config.yaml
d_expert: 80
balance_bias: false
router_z_loss: 0.001
router_noise: 0.1
init_std_router: 0.0269
num_attention_heads: 5
vocab_size: 2048
positions: "rope"
attn_scale: 0.125
Below are experts of layer 2 (counted from 0) of a mixture-of-experts language model. Rows are named gate (a neuron's input weights, with its number), up (a neuron's input weights, with its number), down (a neuron's output weights, with its number) and show model dimensions 0-159. Each number is 128 + 32 x the weight over its row's rms, rounded and kept within 0 to 255. Numbers have three digits each.
Before each expert's rows: a language model's description of what the expert responds to; "comes before" lists some tokens at least twice as common just after its tokens as in all text. This comes from a sample of Wikipedia text that the model never trained on. Tokens count by the router's weight.

# expert 6
It responds to: Auxiliary and copular verbs such as been, were, had, can, plus past-tense endings -ed, as in "there have been", "was held".
comes before: " a", " ", " to", " in", " by", " been"
gate2:113092073179209119149193136186178092194161154107040113136101160110092105111099121113147132181157142089093124128138125125068139162161128084126092153192136107162091148105166072155178146093165149113157192135207116150142165177125143124152081120108066128129128185162096111086106191138105135159181158129168115155129209163136179142158134169099144144137210127143157128158107142098152104153154118117120068150198160121122058123105139066204137125136110150119161137118057098138127067159131122
up2:139079069179088109142101083089108125124079182128167162042110134119137111054146137080141163135134112103128132142078155108164090121156101130145115130148136176104115071112134123136126173153098165119136169156126146133117147202130159136122080107169128158140170077125116074122182129148125123143086112127128137175170140157137118134173076120119102152112100091103135105062111095183148116095108098157137168166162090150141164129145138144096072106148150173165118134090171137100124092127076106
down2:114139119110175154114147168177121105146178090184144061128110149162160090142187131105160151123173158110145172142066131130106179123147107154118243199131125131102098083138126138183123044120064102086128119107136130090106102116152101101185123098145104102142094135145046117107175095128143094115081099124175095098113130128198172175139105156118129143163120168169122089142046105111122165150109168152144101134161097092142157147106112143161098138138137102082150121130129105210134158120093111
gate3:116112144132041146123185118098172149095124082170114108141109136183112109109127225126158124139103093113137154100110144129180121126178120107191117071127088157157125105104095161112173181136111146096119155138098127111160114116067153118134124130060075087225140101166072089128149149169116152072157099128160095038116147081095106136074168116153140155134114108190120106143115099118153111198085151161109085204175112127065118118099127138040131099149162153104174127102108128162144161125151130
up3:153100168184179149213181147149095060128135131159108171110151164079144133180136080167192142169178167163112108173084070158138104116120099123104088141088120130145105129140108132122121073108132189117077171085142094139116089163093143124138105109126153119077148162152132128145130123137079128195064129154147101212178142097097126083138134132060087137136142150084143156079090066118167141135152161106134184052080142177148143112152080098153154160150114144084139159092093162138091106143191118
down3:106128154158107161105125139127126061138125154109126173172132142126127137115147130126118106137158103111114114110130084121081138174136071093107108089082153171143080107131172099153113104100094113160116172172149164141104142200145087109071065113165125107151104098153122104146183075113146094122120120145109093135163132093140110060136186132139119129062191092110117137084092102137177057132118145210089150117146095095135112097167157066103142073063147187157171143161082102120152078208057103
gate4:109141208071107137079160166144124171127153093122074196195100126173143216135131149133141117056154112132146141144122111148151144104168139108171162117085109138147163130175194073134139145119161109195122141140079087133151169118155124145105120150133091159129148144113137139133097116224136096127144108111124106190164099101109142099121099202092128112158130077119126143140136123082114067123119151116134098103143111101109141111093111164162132144162176156111098161106145160146108122142132069
up4:140102148114081109108154085136084106118101053114066098144127109050101139102166140122142087130116154091128115138089114159073129160144165138150117118136121107186124124120214082126141100104133087142095084144113105145192117082103091093135123131158139141131102129065095107153110107234123107096100167143069108174165154105119141172106146185150110147155071173114160088125102103165083165160166131143168079101126076126174083180076119120122102127127188150120136143132127125160134130123188144
down4:084098119133151115104117144155073166196066094128150070077057119097136143139101223157107092100161123142188110087064138119090095134115140081136122091117102150144127101145137174118146114178100056153139147106131115099149156110169124137198118125186128106185166109112123102149051081113138097158158150116108123159114128149151134129109169096102128171171152135124126039082134074115091147122114100127147072116082080121153081083125096121152174107110077208128110099159096154126078118133123113
gate5:130089102107124121135056132109178056127158175074136120195123154166163111150182110110076074152104108177075170128073130172150172129145155126196079098224122145076148130089131121158125150176129091134094137104165139086117124108190138053153130181134133114149126125111094155172158122157175125139100182113090087148137156087143161117171123112132151097166121149155194151143140094105128090124142106150069128107165161061144137121157123137171093198156121132108139116091140137146173144137147145
up5:129094126115125135152048124142186095163173171107161125192132208126090113135157136162110109212119142206189172127091116115164185144130155168153157129216107131118148117128149131182108120122150100162117167103112107104139113125178107105157134109109118104144125078121116131187184140160133136103121177150095136126137168103122225141167140109172151074177090142126144173135139108132172071132163116086079165134146089125151170128141134112112129139143176130108088101094116128108128138158154079
down5:105157155131197088123088173145179111087107188140136149117107103172152131158168133125082152136159131136074101111185164145151096055125116160107130114133157106137131087163114153152181174062094112118132101095096083147141130116149119115106114140109126029115109112155148133129139164125081173164154092081125105092163127086132083182116156181115180119124133144172192156139120138091122100107132137084105199105088118138119147019131153173137174149163125083163062098177135119191127164089112172
gate6:142137179101126124112112098116145100131168158157145117117099115131108049096138151142091109100146139123139129134150123165145141167158134064173148110160116167117159123078204138145109096119114157123090101138140153074142109108146129087108129156087128110151163077164126161116173061139084113136159137104151088126112225123149164144133171179118134169106105183115199120069079130152135108076111149139054155130052115197131170070154096140129151118149158118135125186137149133122184151105143154
up6:085145125101077173131102166092150119176185119166148145093155111087178180142175099081181150224140115043131135118137105157144124153082108193142111113071133068072121092103192152118169190164144165177137063112125108135112132084157142121119109115110183132032114126112115157095056092096099102112097130101130106153109172139135129121105112149165117133090123141103071122132112152122170178184131153102104120116107150121161122115130130140117125151105179137101097111151095133141114148112157192
down6:129144153093055191149110181160136156144086160128162085163134126115126197121101065097142060112117187095133107135108085134150153131072118111078175136168111148118173201139175148137072088129093145102130078130101099157104096112069115082161116119155125103095094161116147089187128176100107178132084086133109184110143147082159162055084121138149119161098157157102115143120210079113112118159109064120059135076097115140142175089145175189155131162152137128134119146119142081126085134162185220
gate7:115151129093139136191171142115085109107141109158118117122141146125135183165160142178118098152129081104136113135026103130026107107128142065113198094138139097139162077154100108132143145113106159136133088096142157123095119041124054134064165118134157133084096123100124111096141108134132131126117125134096066165161141174115160131079116106111147137123071159119163152120095161137061079132151088143150171081081166117135115108103115059108132160185165123162127103156141198094086099098141131
up7:153114112120177115102091092105152122194118147125054113149150140092166118096109078084087120146089151139138131085163201128166180198085094176153088177121162136076116149173145069133115116125168088051163142126111188133141073161095130143145109134065149127181130111057119090173120113139099123125150096158122202111142146165131112072184147135065101111212153151105135125130169156072125205134059130093118107232152096089164153099188146167134132078124130162097106131150092075106090159148159138
down7:127088140074182071152142101088132165119182154059118166120132190084130169081180099122110148186163046073108074136159147105111119117137132144072105185160128158131151120121154115111093151113103119135039148157122093131139124110177118091147097106124076119051155110155136117112058117114140160106126078185146149101089111127131149164135102144077124138174136143149158123084127141137070121113137218099101110192151151141145123125085129166098114131151092135105142124095115144166100138094137129
gate8:128130105164169121142124116134105098121103173161161125166082090191067134197124141127067190136083145136130106107084133148169171118122114163135161163184138175129122117148151191166138143150132107142113190097081153133161106141141158153095112171152128117159150153148117068140104128137103115117119166164052108136096149163090108179166122116149135107171139119087137129154149141131109135071113111114117114148144134095091100111120068129158091093175127124115142150067134163115065140091143078
up8:138126052183205178132179111133156131150117130122094108168093128099097171129112159104188122165103105112136170119093141146155154139170144105152147175156159148114142119165121190173127143086099111100138128038137137135178130144137062155135164140130049110086141206084170145130095130174146131075141152138093091080101122102112078194136159120170096102163161101134144144178116108134079157145138137116171158116112129079136171158099109184192059111110052109122176143142164108108054139153112020
down8:097157117135118161153073135139143119139153082126129158108131084109154078162084152113120149090119144140130109124141155176114074148092191121115132163103136182156121120151182159126148131115186101151131148123106118078110181103058115063093139125110115117124127126134173122056226134115148077145179119118120093156125076134097116129129131111223172117165107128102112148123154179121144067175095121167133137119120168121171112116148100074163160110156153177120101099070120107100133125177195175
gate9:106187171164169128120125138173072146145125108136081058154164115073115173086076107111180114132179112118105113143151127113154139122121110189155126147098162143143142126213119178133156080073143153160166109150194075143150117107112147127127115116097113113123127181057121133128140129109146150140140105089153155085090131109101140089130183110124140100152135108078138120176184149119113144123078139104203213199121130086129081162148106148144134150102138109124169148132115104122123157115142170
up9:137136139122122121155064149070221121113138150136121145106127142139144132194162167174132169142113100126129067080112123115129117116134116108087084087102090134110130174106145150105140170142091144085109166155066138122096119114182127146149090138160130207119189126159086188160104125154125114108101117154105094096125158078120079168137100127145094148126107107139114125112066106151198085137187129067030100062122163139129198112108183086128107106155098123071178102105077116131111123175080100
down9:191134085094123112114110094126148090166145174152159171050106153121104132154104085128149101170121086157137145136107099115099101083161092107116072114196139114103120123147134135060142177108119151121111104115104184147126152097118152169134020141113167125155141074108102141134135140113065131135148193105142119123099106086102073113217140083106106152136152155120078113148137093194104142092115130096172114138118152130145089192126105119116177178127172148052132123089101106061156148138105109
gate10:121185164151111087097084125092152132169139099118123101206130132106107111101130177151098133104145125103142150056110110183141123142129139131135095086183100102168164132074143110181139104164164130111157135124072140115163137084164045095085111146149110129134143126089119157105119110179139113087186113118139116154100155106139083151151145147119135124046122155128153113124117148092145080092096187060110060118097040165124142107093111115165098121155131105194115155116120147161147104096124177
up10:104137103176118136121138184212159170084112169114132090086166111168148190124089079117180070114127126155105124156144155118116152116142177141151109214113098135122116192159089153127145145122157162107120126151116157087139132149142182115124138110187177158161128151187177137171096151102149118124055170152071130090149131166117156097131170105083160115143103123082131155100108080101070137160196096176090129145158215081114130091182125138126119099091106160093127136131175101114130126144072097
down10:130082092052174184147062116115152186157103118152114173124120136117147159138165162143144181173094172116152105129127107130079152138100145090105105155154087121110110107080175118097147119095110096120106113125093145153141148111147133061147122123147166190110094153148166086168103153077129135111138199177105131088148119082170100135164164129152147129114137146117190141139110138070104126143091157102108116202070075121088141138132114104084103096068195187094175126063140124111070151159086169
gate11:180134097218138120093158121158148172164165150101136190064154126097094116088098177118092165110099126140111103083122166115135129127149152201139150137226119191120141150131122127120106143084073140106185158087104127110146130163109088195145120155108064098073081168120108128138156110184090110097181131094115171128164111113037100164161187118143126173135121140141128112046136053134106112173114190160235113141110151123124133111133112150176069135137093136134172150088097092169078099129111111
up11:065150169136103138127190173071124120113136079074164091179127083129146061104116088128143116114093076056127156106146098103043177070143108052127115134113174104143112126124152105108096159061154114126147091122155149173201083077104107134100145124159167106133084153167179110110104175128129118112116136111102119075111179096174150077126130148111111146069168167102154122158124143138090153122133138141105146136126086134129146142063113139119119160078124116132107173163127068128155111105149108
down11:183089104127186096146185151139135122101176140115138118141113154109166114109176098111104131116158077167106135104154132056137170094157128157107120090159145170169087100117188081158093121131124156094153122158129080126142149140164187107177129126094152090118172128125119111107156147166135153090069091192147206162109158155142068149128151140110124124085131160124149122133043078114151210110068168143083133147099071180160126160161158135105184119093116182168124135124123182091183100146124175
gate12:150175186148127169094110108073115117129158133157128145058136110138123115124151114151168123137112134153163195140133110146126116158063112083095140078037078112123120092101148128167163075173110136080121118070117126173148159116156149170173126132177186134143117131063137106138105084154057165114147108115156139128111136138199118125131166151119126129092090086113103126115174154075095110158126152166165109094080104150122111102124123132044099130190185107111146043181129155148234068151173139
up12:101136100118159107169149174160224144156109116118075106095133130161165088166139160137139116135146086193149120157101164166128125122157165128133113141143133025177085160100123170173126096143168054145120138171135132138187165196155109129128130095103078148136148107141161133130169142108047102095159152155158125126160152089163184119079130189095089187104121148126083176086158163078159102113152110105107156150180127155163172139106139115099143135160118171109059145143125123142124102159063077
down12:087076149128126163127140149118097168117110118108074062121103101135185059187131117109139124126071115127127116149130132229155115100134104125117163141086099100113111130064170095189168143126112183122171146086119190168161113152076178092138145172113077098135156070090138108164117108105094126113151152111099182143144092101135181126117122150107083193201105167166143170141141172130161109062118121129108146119157136136182066119162133171115100128156134112136082154106105075118151163133097052
gate13:176104190098164121136110122123134150121137134190131090151120158234162142132075124088171107099144153173087084141105130120142137136071165146058096148103165082094120134139191155090121151083128135154114147130146167158117127162103104090129103144144131119136146111133085164141164154123111082085118146136103133110076097053205123083079122083139098185171152138115125180161132175085178193110135118142162078091063102151130151112164100077090173106105034123123118080088049097088103148116132127
up13:122159155091130183140132162172119164110093130178138118182127134193114151174130090057179133136101118154180088114088088149146101123104114152087131152105125059080146129119167118071109117130159142133125131151150154154200113157105142097133120136163109130155066105089092140097195167127151139077089184143071131127065124044124126117126097125099096164168114160122108134183130121081184151158120109127103114168145134112160145095151108135107158101104115082131094134092115120089106162084153096
down13:143143185172182163110102141089103089167190035118128112124133113214127145082165135121144148121098174149085113157139106152104078102117172111124145110095118165147105103069147135160150119125090155135193145179113127181132124190096157139118143135148141157077093180148063083097112133079131139098160100162117129161146100129129089143150136114162146120118087114108139122148146141104061099142112157152156106093126147107135181109163120140146054133165090129116104059139109126143113121140073125
gate14:125097082138054138104094116113160107080087115045110101126121172084128077111087105126190130197108106107077165169156092165163124113144117086141140120082063119130134121076054134105123166155154098155100192143176125147090147177118091112100135115157159106150132092156122119090153127125104113169075145135120110183146144111148135074100085170114097185109122111110111145121122086143166087148170089176124193090129121152109129154132095136130147129150209165089129082158144152126129086116157168
up14:108119167094134186145177075136158130173125133086132204153112127074105205164138118160191122148077128161158145106058127107083113163082129091086134145126138061192138130144119155122126096136138166153134119126152101144133146127191173061137112117078099108115115171137157091101136163140098065129144143099142197148155145136107121126142128136082112082094145082123118115096136156107089137173115122121175144208155160143148165136142098133126131102113112095112121174115201140091123160123067162
down14:104185120128092144122136130098128120175096101170096182096130133200176160167139122131063196101155150156072136110130093155104127121122113148114135084109101166105137143112162155199148124070169075152160099120174138169111175155133165133164159114085145179083123116104156172116129117190116100166169097169126086084182134091137195105107091126143193142187086067132142159124077140096157159128140166111162109119096077059157136135114151093174142116149113163111099075125099115177146194094078113
gate15:146140159135180120136079149098094165154132109164138107125158125129127072121120146163141156147144037178126085128172151180135098140153149117116105034178121131129144081142170172201166090090146057126109110119106116137075138098106167096173133191079105097166139170184094077124107155130106098188131164111076146124161145119097163140109135105154147132123067123170116100146080125117123079097131208199074160109095118142109101110164113119129139096189082164136114135143149117146152066123140067
up15:129138098029119118143116092143128087164092153119158149100154138110086102145154207172111212105129082152106088174106141140130076183118139124140134095151139111119172149118164138174139153114094172055083123173106136131161105147130163082137112147156113157153164126204153135055090089152120189139098141102136121123118123122098141140143071162114074147105086124102116086105112184114150008099101165140062112108119110104131061121141094086109124127097174132158063138110165123106230141167116149
down15:080149114157143088200107123088149144165108121120097107111122149096167140137097150097158121084170102115143178138107102087159120140162161118112054112116091129129185114065125152108131116167174102082145113063063079101117126102117102119164171036088050142136031116123106128125135121135102118193066120123124138129089073069136166125146137129166123164180166102132187159125153107134141152110157087144104155124123134109141182150095175187101096079157102141071149117137143128137115147050134121
gate16:098149160116091110164108131110116177106106097122194113114125084148202138114097089135159143098092163114103099122134175093135102087105121144119169154105155075106089115111093136041051149123135137082099164158113119111130129134084142161124141122235157135078200172066118165132124087117123139147055145134126142094129095139144084149165102144144071145099152168113086071145086106121108066089056151102129119157120104129150114133126150132178122085101081063145120115163116117132123086128171145
up16:188134099139113130103126142160161142185172163139103178083126173111110126103132220096125119158133216099124172111110127111135123130133132109160108127105111124132139177074140075079120208140111117116113103042130124141097151131194089159155167132144095102138052116158131121140165111144109146101159089122193114087149083133133127176123141092151189151117160139120127148163124092135168104158167083144083110133133159082139127153109105106119102111158162170107180150084097133113104103111148086
down16:111142075137150093070113094169156162138175095116144081114102123070164118119115162094108122099064146129114104096176122161144068127173166156174128111126120130137163144170118145121055211172149109118099153074161126080152150095094091127112093164122134126079146082200115163119127126158096099153134104143179167075140177123161068143139146130138074166108097160079141114147126124066164144115097123079143119152113093070164127181125119126131098147135105134146138065109157118075154169139119149
gate17:078128091142110192133118174174141110110116088064168172096172124096154093167155175141122120128182120169166095093132124144073130108125146112148132075121130088153153092135088104107167114148088154139120149127076194143123163081136132119117123136117133152113139135089130127085123112188114134110096154070101073122172160119096089153097098132147163096174073147117084108000099118143063149095158156137155101163118140126148140105123165094142178064082056139103060185147181127136153137131123125
up17:121141144137155085094133153083136087114136156093116186108124117131161208124172160135183131119148117124144152125117116168149180091129137188145121165113187066114132157098065079127137143159150129067089152161077107106135170090187133126127065116150150115160121135096118157132111158146156092098083122140102131113200123097079121174107105137201151100160105176127093112149125097158102152111112080131129155147109123067075101093143088100134160125101072153143088137153146116159187125127119123
down17:114017079142113182167064143142129143122128067117115114170136110148132175149099149154187140107143128100111118144131149082115146109117122080158062156132151205133125143089136085106133109110101081112147137105107134099153089172131115078119159145110195162105132166141135159104148132233119093130100096116063151164159126138120131134132127101083147161156109179139105122090130185172114161151141066116168140142087162092086109116076153132162144157116096123130133126118159091178124176131139143
gate18:142116138133149163054102150082108060171137125100097139130135106079131113140156072134111185100138115069134076108169103096140096100131114160130090149135140054094144153118118167095095120175128132084193196117096141162107140088140106178151105124098128099048142193131152083122106119108144130142164162108135151128160143037084050150086155135096082108079156105122173109176154107177148115119072105134158151137025077132115108146147090081158129156092153095113104077100120109134150155069090107
up18:082110080148095145162218134073190147147116168144162077130072137148200119191151090149136076097142149098068183185095137183132074160138154111118149178146101150154128108101178124141078128109202145122093183123114085114138109156125111098128136132154133131142064106136156158068095079103105159118086091129119124141102138158154156114153090114068170116112142107165172162160134126139127130080147110088100155060110136096082111153118135143159136119167128097108106199151111131123123148139122169
down18:147148154088091063163131053064130149091114121161154119168117139177192183150171073080118101099126182134125178109141054125165171130091083134071122164111092087118171106188145112117114095084108141164147181114091153080113164123105127110134118133155154086170123187111152121156116167159113084104174175060155176110134171129134142136082147093176139130128139118167078133089141186159108104200120107108104102098156126091119108156090108120255114138159156090143150192130124117147122135086143174
gate19:110121125172129107140136097109152144094141161103163144092082160118142115114154130146177128076134127135115101133116037171057151136138106078142128142163125146149104104156082051120108142122171164105104098043114094137113122166085123138050154098159152074072134124141081149110110162126130129175118153106116167132095090066186105155197102093099161134014122150120141146174148100163177128065087107102118116166132096134146100131057081117150095099130088066203159056138123106139113075103165150
up19:136147141121122120036088126142106112062119107124111069192155131140156149160151107121165115116110103158134131084123166088170124116113125151080121160088131065115147176104185112130173097121124159156151100212160118161201098060101137133185108102101069140162145101094157153154144064130167093140160095121141108099157151153082120092106089156102097136183129088136111121075126159091084096152145103152191127128071127140071157135128207129123166168124137161098104138142139162099184124080097132
down19:193142053102096157125106104136161100157161119093112148085152118163163132124134102206124196081105156102103154185072178095081131158125189166120155120109143090095101132100163206100110102115098165131149169167126157106110125138115135140107081089148137094110091119164164139166120144097114027198081106141131133130105152083178119141170129084128152126141127076109080081182087085161109147233113154116126116169129163114134151148134090152175112146123110062092150144120152109169119064159100117
gate20:101104143077187131036134123112096109054154124138139140135107095115098170087184098132089168120097125132187129139111140098108092206124132106123151095102162111095089077128109123201165145128107102166122074098100138179128148125135104139167143093122158091067105114098140123138107116139144128148133123132140164129141083132119167118113131154157144137126035196150207174117170154107152117116158063125117126118144156120194185070153168122146123131154162082129172078107083139171175156076118110
up20:104132199147147078097096063105086078073134133165140154139143097078106150074146114118094133139127118158167149062134105109050098170090035075061127136065119138104123135156184148166191125123147098152100053142086120143184112047141120178158154074178154127092115089100118140113100108096156081171081173125107148120146107145103125108139171119114167157109093174124156163086149143128124144115168069130109077131106152131184145060127130130167097112134136153152135107106107110162142177085147138
down20:094131136133124135119070110102099088144159124113110139109133141165074088191088104136150120147130123132080115163117155177132176123175132178139170127176104124073127089148161138087142062118131118087154141089128139088120147136114148152126144168052166131121157100130086097204142082177157133145145120117097153109149094088097152139145078140101123114095157128101124218122185132178049093162094170081057165149146074117140141163152191144155130130174060077130155130165109157162073122121048108
gate21:105141198100086129102098138125174108099130102114098057133029164092170074173141171088146072125102117162152179174119164163131136047103134118159079123118120131116118154181123129160131114128176113118047154083153175145155083121088118105077156143185097094140166170107145138134111199140139163102120171150144088093155091108105062104084133133073106150086151140172122084139159083172103130068072145152101145114114101160124140121096112121142101148099088167101166133132184157131138150162188112
up21:116077063081167129118168145141150087103114111119129183096180099141118098059104136179116107095174157057106091090105119121068122191139153129168129149196173139178115161147146156130123126089090120172125168142113115111134085133098135122125144088124160215044150125160134086172081090161121115094160094117135172195121160109082177132135127078118159122097065141145188129124182082085102154146116137172121154106127116111161123098128075129098099114129155138134088128122084079107120096108111104
down21:110149131109135122073126112090111199114128117107139134138105181125197066116158169164134111148097133231166153145079132114098133109125116117113120099117109153088129134129151143163115173103136139144120106145118122183131115092099150138124122083110141086099158086103148102140150106118162114168200155167194143143087145194136058160136105129082045088099137137144139181126108096154115145112145082105183126139086095113147118133157103151099150107090093166155141054109158132159094127163058103
gate22:145121092081159077142109073138111074086111132149121126145085133111142130110190184128127074132100161128118152072114128162118158106132101089136112119140114139115165084169237116130139212088147150171132089113137150144191063082164133121143119148171130110162127154106082172147130108172152163202169144118123103078148169138184130154083155103133160158122146175064143147126130123177089139109121124153123096125098107077150083091125139109109105088115130112107167174107181184102164140094087073
up22:156101047116133134123118153164125142130080066087129077088115112106142136121161189084101112128171095127097114162146167131113127104131138152172109112094166099134068122128138089139117085117115106131121119121155130152162109130068127160175055188135142155194142083091123113151085153138131107162138081128132102176167179135141107132119105138162175156110132160127175161116139144155119148130140116151165109178116118045159136142114178170113106114183101113136111131133128167195137111084150139
down22:133133090195097176187136183197150181137151132096146086114145185131161105130148092105107076130207158169155085132138113134118136119098144142141098126108127097053096186138145117093132171171106181114186135120126141109131166160137106114142119117113146165118127139117167028117107189125152179106124129117101144043104127110114152078137113147055102156133089111126137126135144154185037152152141168111122134197178136137154135158140113160161109100151192121161088064094138111144138102159139133
gate23:182103113170163177048092131095140100175196150206137132062165095127063118124116122108122174142119087131191081083195151119149086114123147142114081080141163127145090158136132115135128130109116130109172118073150143106115145150087085135187112142098122143122130134137146093132147101140130125097159123119146118139150139132138118150131149123123156133112062112106169127105143108120182061182166120138048134092139134142057147110131164102176094088138097165187117148063196178167118138106124102
up23:126078118166141095111132100071153085115150122178087099068135077124082079080089117099131177120192170121112158139085094176137124122142129104138090122149162186195153149093098120142100132210152193135116097120162159130166095152153119184147119153175100160139136167113146132128120107082090149118121120168125099095154154131175103131127129130165177169144109138154142134127161079116152197131192105148071073105145129123178124114168111158116083138167125131168132127068140158102133119081124118
down23:082129093128140160093092124086185168162124152190185145135135088137131084112119111150110105140135142210156087108126180101087105101149191071114196128169140170162205127152147110125110182152205128186126105144092131120136095103130099077128079164161208110181137113142126118130151170126111127154108142128142129125126113166124123131137140134109109125146213105133130155141138154197093088150083141071131143116086138102135091118151155093139128088095098124138108147129111151181143105118187088
gate24:088120138068096086142160179145110140075085172179120130170179129146096100140079051096098138150138146118147084137174131169112096120103141109121066141107045182188087102224128193196153132119154153120120124132105133151173091047143146112127110135133144114116145160082124137138122144105208103142178147136071152130125131105114095114117114146142176091106080107095135132097165106158059091113124123123100125192119129087114159172083165080119135128084141133106125108155110161158108149172030121
up24:143170078174116156170110158117103134117117147120123163096170081083114187141122074118133147161169077063156100128146104105170129169125114120097083118150133215147094087218139154111154068114144171136111124099109102189126136123149150147159101138137094151141124176100096131126102089148138134147156144132151152127121120174144188137115160102145138065192160157144128145089099165145140142127218144091137118160141179141083130179101156107165130140157070221081160156126121091139220102112145147
down24:098130132124105075077212218145118150130126175108095109100125121156113196047099143068117137074132117140097110117135114106130106118153125145115114132131116165057119131103111111058103116108108110104109145144141085146089078144191150140108121152074088143097136101123110145167148104128105140086103105110178177093094137084122224154152127129196158104192118109126083085118150113141087102149109135055082099141154144150131151164127098172129135180125131143212108126109095037118145148089197164
gate25:117165196196109096095122117090129138175094144102148146143107141120110115131125119198099095109071143159166102117177139060113092142151084124155114181083097091100202109228105086150126096148137141134127124163155137157124078139125155107117112125117079102130133130121131143131136152163141122214166145102070142060105071103085127130126168166149138135174161102152157128099091104136099148133076187128131133145092071041109138174130145113171156165108143081029211128104140106137182123098066165
up25:145165170102140113146156075129134136149134138112186184092163142083109150163078158077165166182148171152039080187117102101120124097148133145036102104110160081083135137099147111084091089126104104150079094151145109176172133178111132209132096142120095146140167131089135146057137088053167094105047154115154129158111111133120107127123119131189132220112106131132114112196127175103196125168141126146090107118161163148155125109140143116120132143088127146107144129124127186101128177097126122
down25:098105123122103105126120110042099156127077125189129073098136100142131079107117099130184167088083135121150140165147148128179135141129172147153156157098093152135143073151085143137124117112082113128094107105078080127132066162075128157146174082167193141097112100164204147074148159114156126183109123151095162085091136137089112088077119094095144183102114124164113136128088174091139143169099176094136093147125165175122108118076069179184089096139120118104148177123119102122151179134090046
gate26:097081115071182128125162122134101130097134139085075099123115089122155126178114158126148082181136153149105155181081132102128189121188122122139125138089147136100139159087136103155149070125132129128113163102118100101137136131116144146176116150109095126129137144139175152115106162107070148109103092124134093161096159097147136142151160126134127129148155140060190154093067165053226125169181108081172159079116128120163138108155183188104106163160090142158205151174145103117092195116099148
up26:136143095123116117084101114134104167159125126070104129102110118125183182123140104128139162183113129137164113112066131122131122125104098146103103112070148189121117130121098164160172153181178106140139154132157114120072116100067169160088173168167104151148119118098095102126080103140164165178166148120128151126168101161096120094105084106081156132177120109182157124080141203120047140140104160155087189097174192099149140164133103129106140125132106130116160153141102124149109145139103228
down26:130157199104094160139151156109088146149099088138135126169114056107128121140094046113162173186159077119105120140148159150074138096123161140139090139177166106106168139112095152132081181078184144141166107165087092103134140100073162043105114109113102100103117103132134138169159155149156122109140135169164134161161150100136057121134121173161101171098130185085095067107167083105150111157141144099151131142077152132114094119102108170131144124087131120145083116126119095186141139112171118
gate27:129143124124166082170138168112109132059085106122167088130144160113181135140167120139125078131143103183100180136109138198168170118095117109103133077110133149112123106130166130181088145119199179161053157113122128135166104167112128079117144128177183153135109155139125129078129151138138196192096168145165156163141155148140118047090121132029193080119095192147132134153115117174150083128130133096109180081132093095114127148133150113103114156128152121123179116116156134121121145094176124
up27:100114057194142153136146133100086120157182132139111197122185129164062115150089109159129136121109144126093100115061096118155158150130111133132137133175141129160100110104116174101141139164112112138170151070136081112127146105164104131158140110090167062131154109114141123120141114126146160150200135159111131132122162153115135174137134094188164066159147095107109116129138117109091094078119080135173070119112127131139107110142108168119096115165119173106085128129120159141182121072149076
down27:115155123117173218125176132050118128141117157117123127077133186145163088035129151095207080112141145141162131120000105082068148083084135122122137100135121149108091151162143136098093094122147142103118078156149158148096167205137133185181053142142136099121146126140122129153128118143119102120166111087177113139183141126105063124116105175114151160163103149097127072122112071167093154162111142157119160137196140153141104130070107096131114190129140167095169123185095108179109081140119140
gate28:114172159186128140191079152127188168178130110091138129141106187102050184135155131070134083177114106149109077068164135149125161151122152105243137138078107064093124081180097091166202107100126119181110158154113111088111111181193154131098127159095154140146092122064131165180131134158077112181134155092110138083114144092089142106158107144167073097144122127098117126080091116140117147137148197087128163121161158124105140131139119107165138160074133146100160145136067094154119085096111130
up28:117087148106149147126109156090112134119135124090119145098183106109135140132127130174097129144108153104198142176063107203066061090160114194143162180164169131114157175120109147112091128119098082112150138103135138213166148069087145152140152045165159129132196085167120088191177109111176095052064118138129122180113096149091164134123142107106085131190074084090178170187133108155185133123116161132107121166141131150123139100134172066115097126144086107101080190129178169121131169134142103
down28:116154139118151121132109079106124084164130141069110134159060107123134113080059157167139182072054113161197173147111124091145140131082124125147103152169126141081110114162129168126114105116087103089150148124139188178096135088176105186153089116100126210120125134110163085127121108144164144136119110127130135121081150155135155121130161188120088135110091180171162124143061073154138135133083195145153126139105157134009109094117104142123143139120128157107110138066132081120109173113103106
gate29:068121087127136139093124143125111126151116151161164130102122125076152168120125163145153159177163129135165091124118163121126124141119138153107118163155165141110113111125133164121109147126094036179141144152136043114122117121128086155158095162114124160149178139103121140129137100136109209132146132178180055145128077160097131130194143190175172125095122154198126163085122138156136125097068146139098092156131146126099134131145176200174142211125084175166114164195146160197129141074139164
up29:155177055107147134106166126129150132084088121055065109116109170158105125164080099141094114124133113145123151097115113125065166139127121115139175138100123149115119195107055110178113089140142152105134139111137196071122116134147100077103138160096115113119086172109110085109143154177124020135138109080138190112139134114179129151070138106101081110114135112050152119204127115084107188178140109109121194093115163135157132134120151119154116072123165132081152095078100103073158159211116170
down29:104181103173123169100147126153125126158133135054109115100122121065133077101193123151130165097150134115107103090193115146099136152082087142115114120159148161129118032165133134128110132121090178200182159186047120109122124133180116121116143154107117125168083124179114113076192147149143151083089133143123128147110137166128091117146139092140081161063108134120176093134101129087129175102141132118146165125139130139142088154095057166116046106089150077174157161148161154052099107087116138
gate30:132157127121119142161114159111154122200142125105125102110164182065176080098144120128092129073140115121050142153194102029108036081154122127140146101181111134128135175101087100144095113145116120150163151104089159150121205138095149136166104092112089157086117138133138095087114055089094082172166117133153109172102173128107158142163124056076060108107134137094136143061119131146182149170180109141101205151098111162131173174108109123159124129111149116104135141097097142112143129096124154
up30:154096122065138176129208105146118150093108176147060133133088105147147125146164136115170154101101174090157124113089104127116149086121115083075174139189132122099159155144166134117068134125163136124107174104137125159148095110112118146127108180128200130127128112077146161144097169148119133125152142118119143158095174101114122113111116178158160112132153125101016137117135127139127131131172098121066168096193127116174106131176143158157151160104099090180090121110169140133071071178151107
down30:096091155088106100176141118176125146115122115121074111205125135185134114115130145102143112098102182076134120127101080089150119135138130151104122135160116120149124116203125044166119157167173127116170076144160186106143126123154187137139183132113186148069165096099116146113132102120175114139131114220169119145140129108138156171115071171071176174159120118120116113080136095126135103163155179098047139125154140162097141104135120179123149165121109106122113129092151104099088102142178142